config.yaml
num_hidden_layers: 14
hidden_size: 224
n_experts: 64
experts_per_token: 4
d_expert: 80
d_shared_expert: 0
hidden_act: "geglu"
moe_layers: [0, 1, 2, 3, 4, 5, 6, 7, 8, 9, 10, 11, 12, 13]
router_score: "softmax"
normalize_top_k: true
routed_scale: 2.5
balance_loss: 0.00345
balance_bias: false
router_z_loss: 0.001
init_std_router: 0.0199
lr_router: 0.00128
vocab_size: 3453
norm: "layernorm"
norm_eps: 1e-06
tie_word_embeddings: true
optimizer: "muon_hyperball"
learning_rate: 0.00678
beta1: 0.95
max_grad_norm: 1.0
batch_tokens: 65536
max_seq_len: 256
train_tokens: 655000000
max_steps: 9995
dataset: "wikipedia_en"
Below are experts of layer 8 (counted from 0) of a mixture-of-experts language model. Rows are named router (the router's row for the expert) and show model dimensions 0-223. Each number is 500 + 25 x the weight over its row's rms, rounded and kept within 0 to 999. Numbers have three digits each.
After each expert's rows: "comes after" lists some tokens at least twice as common just before its tokens as in all text. This comes from a sample of Wikipedia text that the model never trained on. Tokens count by the router's weight.

# expert 31
router:518462515485515522495508507497495487532462455519489531508458466534494535478485537505512512475490523495510475524491469514502515512458521544485480508492513486526478466517487550494443502501492498496479569540503500469516514482479492480495461482473454480530450489467461541524518525467500509514488518489505532496507496479496522524455489462518497517513526480524499493474479498490464504469476530541500502508502510485486471441526490479502440486501553460499484501526513453504511499505523477522521493517487540509495521558482502523459451496515454509503494537469479539526489510508490465462499488507542476504521468550531514473561526477503478460509468524469484518465475519521492488491466
comes after: " ", "1", "–", "|", "2", "\n"

# expert 56
router:513477474513501484481467492543531482530480461538521493538475483547510522451483522512495480496506505485501487516522454535512505524462520533504511533496503485525489464511499534498470469485462507490451530545515509489545474509454491466483490452516472478525486497478476536531537506441488480510494503492528495528538558451492509516481525473470481523512496504518495509471473522471488497499478513534482507521467497450462484487551493485500467472475528483497474457507516474517504507502527501517528529515473510543518512500471488558462484523547505520512515522455503538537486528510485491492538454518513489478499447503507514511510520466518507486472470535470483518484487498555496495518452
comes after: " |", ",", " (", " \"", " the", " of"

# expert 32
router:513475470494513467488494471533495480515473469525515510523481464518494503490465520491504473483481528479510472494475472519510523509434521536476521515486510485540483472522503498505479524495449488491461519566527557487530490507459486475493471454487469467522496473483502555521507485459494519506447537480491501507522508449482522504529471471516460524534494485514445527480484521494489515498481488518477520538509546465498445494523493507489456452499515485491482477496541493510504536499507480564511517515474515502527478525462487522483493544511485507499545519518463554548495518517454513504506480522533474493532468499516484474539524478529513497489477511482487505468482522514483481517454
comes after: " of", " in", " to", " for", ".", " on"

# expert 37
router:498476489468515494513518499508530502496443440491488513527504474524516525467503525517495490506502498494511485534492487505508482492495505499486507539480492472582487475493501513524446459481496469464478519529526531457523482542470485478509484514525530464505495491473492515540495493472493517505453520507516525503495505461532517536469512463521487516486505513509486514480473514498446493482474518507478487541488548483453458445532512504510510474454520515483509440511534488503481495507516466543539508524521516493502500557448475545496479491541489511500493543481471530527455509523458504478537479499545514517531504531519469495526518498504498485476461495478469522448460485541512495523491
comes after: ".\n\n", " |", " |\n\n", "\n\n", ")\n\n", ";"

# expert 25
router:489456503481511501494511494522489493540444486550515498524477477525481539484474519482507487492495502447515499543493474499505530543465505511503500529471481480527450469510523507459454450494513496507481550528514540475505469517469501460498517500497481483527506471485475493509487470476480513503498502459510495500534548468513532488474499482494473509540498502513482534486469508485481508488471486506521495525501508504504479480532492466505461463479516486488515500507532457536535534489504469526503502573490532486525477521463516518459486558515485513516557512507496507532456562518482489451534490535551468487506474526514509488525496492517479451479467518530462545486470495509490463494480
comes after: "\n", ")\n", " |\n", ".\n", ";\n", "==\n"

# expert 30
router:480486479460533498476478485532535457521468466506517496519494430514518517483490533508490509534514538493498486482482477494532528538477533535501485486479511482527467466520472533511450486480469475508462549524479523483541488495484500494512469521488489480526492518470508509503497528466517459505486554470522503526538515493471513538478531460501453536507479478515491479446478524489487492474466485513501507499481508472450459479542488497483473447462500460520495473527546491529528531487509527513536524524517525502499491512473524535486486543521474503510554527511485531521496527532470489492505498486539468484506478538512494472501506474492522510486447507539484535496482535513525492503454
comes after: " to", " and", " the", " an", " in", " a"

# expert 0
router:516483487502512469492469500541486493532474468532501516543490476522522511468510536515519520482484523461509499479468466526521510521490543528519491572456509487521492471524524501510479486469479488495496527514541515446528441491463477466486489518503500495493484493477479537529502467465496477482460541505536517515503521441513514483489509456489484524496518490533502508454468502484449495494491492550491535545520521501486482480521484496470472471493510505497499464550507485504517501498536452530515486573478510518495496518499480549468501501526500499485510487480496516504492521535499483475532498498534487514513445494548488501538543485514523441500467507497466512487484518546541482541480
comes after: " |", " T", " K", " B", " N", " M"

# expert 17
router:506432457480488456510499505545512485509471462553510531511494472518519523481515493494483502468499515490537490498496487503539512559491498525509509525493517463528494433485494526520488496484454512503476557505500531481537462524484471469498482502501489496537496484512457520507528495488504486496502503519513491484520515471515559525478504456511468517504502491506466509480467497480483505490478513535494528543496515497481491463529473503501444467468495477483487482495513439506467516498520495532510536508481534520520486538474512517486451539527474547492518525483482557511526538489512508435526473511509471517498474511484509458531526487500495451510485528511462565481458515519496487506474
comes after: "0", "9", "1", ".", "2", " "

# expert 59
router:494501449465517482496488487518500507508488495529512503530467484524495532477494498498512494508483537490513462514506456530520521534455518538493490520459515499525469487526503523503471470473477504489428533512524520475524438536457505491510478495470508483513502497506474516515514463499492489531497518515509502517530534472505510552503492479509504532513484494499474517486474506475454522491499538498522540531488534458483472458502462511488459481485510470523470463484540462503492531496500520516544545519472522506515479545480489539495449510526463523502523517506481527512498525517461516455536453512564476476508462523515486480542483477520509478497441508487456544475485519527513480536487
comes after: " |", "|", ";", ":", " /", " in"

# expert 22
router:498456480480476517495492487549507505521495463525513515524500466548506513444507508532522479525469511494496468493532483517531523550480511522479494525511504470548478466482509510503505508510489484512450518508496524462545470538471481468492462472519490494524503479477511530525511494492490452509485551482519523544537514483522524494483521470488497524497510457521501510485470525472454497493448535521503522539512540468464450504532497485526473475469542477504481455494528465529492504494556503506513526517490511475504529518458505556489468539513497521515526523493492520518472499555482505494550463511533481499530471530506498475505512458519515496493483509484460529478458493527506489537467
comes after: " the", " of", ",", " |", ":", " in"

# expert 50
router:507462491499524442489478480524531493521477506527498514523505481544485515475494507503510489492485533475529477514461465529500513560494507551477506532469478495531495478511497517479507485477486509507464524528503507457553479530479509477479478471524485458525484503477468526515515467445473495539480523525529542525543515472487538557458501482521502523491489534527456521486482498491444515495489502540482516511491514451496472477541514477490472451513542469487502450538505489501468512461526508544513508521475519506538504531463479511493467523494476492488528507503465470520489534491491488517521500525533473455514488500513468466529533484541517490493473513497473492488470502525531487526449
comes after: " in", "0", "6", "3", "4", "7"

# expert 2
router:503475491467473503488488473542482491521475469558506523518495506552514510484512508530509509485487517487510494520495473539526535497483540530507504496506517509527472463555517501546478486478495494504450544527556526466514456509509501435511478526515463462506495488484478535523492482461515449504470529521506479482510528478477516519492506480508453516505471532498505484524480518447462509469468515512483519542476542467478468479518511491497480469478515502485508489496516441517502526481514502526480508525497523506562470549477481546490501499505488518487502538480462528514491519501477477463527463486531461513527498557512491482491507515479498437499481518505459525480465493513492457520489
comes after: "-", "|", ":", " S", " •", "\n\n"

# expert 15
router:466467458477523487497507491518496491521494453514514517511474497503476547493487501495490495485492515472516491508494454513541524514469503539484502521513492503517491475485482555504498460490482496508454521493521523500546491538502511478477477474489468492536495471467515514549531465489530458520474513498527495502508511450514521532495494482495467502520506479515467524475443504472462510467472506558502544510493511449494472466523493468526439460486529500482488467514530493526484507486499507572523501524488555493528474539468504524461502546470464492507544526476476516525521521497464488496529524528522464508547476512527501488491539492497481491500474514489475533515467516541491509550464
comes after: " |\n", ".", " is", " as", "\"", " with"

# expert 11
router:472465466476495472489492491520514482519453491522536526503490466518496523504514535502512470509514521460510476509490492516517516510490499549507497525480485501511448480518478517522461498502492489474468525524535501482550498537500494436508471472475468485550476499472507532532528487458494502487461530473508518513513511495493544539476508508498490531524491505514487487479445516480442502475499522535489556508514500445480448507525495499532455476479526500501510493514523501508481522478515480562514507526473548494525472516470485522479478523500462519519579521484460483529472528532497501491513484536510457485544484508533491472520531475511476493498468520476475541487472533527506503522463
comes after: " |\n", ")", "0", "4", "3", " —"

# expert 26
router:482475479483509481501492508532496472534471427506509502494482459505522529482495525483494487477491505472547476531488464522515507524468513545505523513498508480540494490488505557494472502458480493488469511518504521478515490551473508452501465466460449464540512480473495515508514518476487485499500532493491501509515515478503527526461510466471482519541479490516495538481482517493487501488466482511493518500461512482510463464522505479508478482471505509510494464522524478508473501480518509557527515510498541537530493523452459517495463514520476519528527545469496576539479533539499472463531466493523479508525449533510502475531516463508485463512469501503497533490461516534501486537451
comes after: " ", "1", "2", " (", " in", " August"

# expert 43
router:521485496495508490480474479521504476539490446525517546502476482506487525490517508508481486476498520502554452498473485503532498507459538518504501507500524494533480468491505517497424496496483492498484538523527551468541455524483504492501472473501473484531465483478489536531489493472473512532480492473524508495526529467487518499525501480500471536521494497519481520476486521494455497467487528550463542520506503516481462450549486491499469464492491472512492478503523464509474511481531502498514538524480506514516496548469520515450459520516468488503549545489496547526484520514489480485536502501544469504529482522546497459521541479504496458504503510479479507440473517536516505536458
comes after: "1", "2", "0", "3", "5", "4"

# expert 38
router:497464471482511491471505495518517484503490454526476498504462464539507514469491506512505479478488498467508442499492475497507494486493509556491512536489513472498486471519489500524486510521463500490489512540523548478532471512471516479479472490467497480527497463508465557559544488490476448533473501470515528513509509494490536524492507479483474532525493478496440513474489504495492512486487493528514504519520523463491494471533517515531454454493505459458521473519535482482505546500509524525517508520496525528545503524465475509500507534493490500489511559494481568508497531520435488492530472498521444479519470537543539489527529456496497484493487513475453508487484512541491502541484
comes after: ".", ",", " and", " with", " of", " to"

# expert 61
router:499463475466541487471498485527498477520501457525506543510461465515513525437474506529490515503493512468497449482498480526550534535482513533514511526491516473508472464496524493518507506500494504493463543545524516498508511514478496470495490494490476505511512484476474537536528485468510497498482518475523490491520518496481518491483489484463498525520493505485454486469467515470492537426490516520498516521477547482481484462533512481508472447488508478504517460507536475517515517519512519532517492526447533507522516517466523500489483534507455513525528520456489529522465525528489475437559465544486441471544485534539505474502523502484493493502503498501465516487501491553533506509482
comes after: " the", "==", " a", " and", " \"", " of"

# expert 27
router:476458488468525453499454470522511491521465488560501500532457490500512520464496533495502487530513492471487481491490497545532511518490524520504499522475496465529461452547531504505479461516486477511483505511511499456523463492499509486499457504506493482514501495464480558523524506474504482495471492485500524508515522482492488518482473468514480511500482546506483515509449519455453519472492536542486519505474524472501494476531468500509493450501544502521475490516547480508502536493515536554495543533488530520537495555477499501470467488528501522527541489471473536518494529511495447489508507535529466503506489527544505459529505444532476456499481513494522526481478521521478512518475
comes after: " ", "0", ",", "5", ")", "6"

# expert 8
router:529487501469534507506474454535533455524494481552535492525473471491498509475477485506524491497506517472518491496469493512538537518496531536511499530495504493514507495519526513488506485498502507509472513511530498433510441508486497486486444511452521486509501502459492564513522495475504463535482515494497508490527511465506516543484474507518506572500483481502458510475486507461433502445478528526486515515501495474482500493504488500513454454484520504508480472489523463508497553474510496533521511541478522505542482519492484532515480496506504506452507504499495565498478530520471501477532469525533469475519476497526501484502489458508494446473509498504494554470450508536494465540480
comes after: " ", ".", "%", "0", "5", "4"

# expert 9
router:505475484461514486490504502535485487501505487503520530516500462510515494487521525493507466498503516478502481490509465529513488551499502519489510503515492494531497476564492510474478494501450499467490571535514490476514441519483513487472495506479495470519447491497474524531548487457508492528486520493512514517565510441496534523458482459519481484517475476504492492478456511491495513459479506541489501496481501500436471480523491498532451469493478494515505472504506494503502506505531497530531535542490550524482503524504485531478436544505514546486530512449472527550471518537461477509511491511508476519536507511498496445501526473515537483528449488515480494485477523535533474518492
comes after: " ", " T", " W", "9", " L", "8"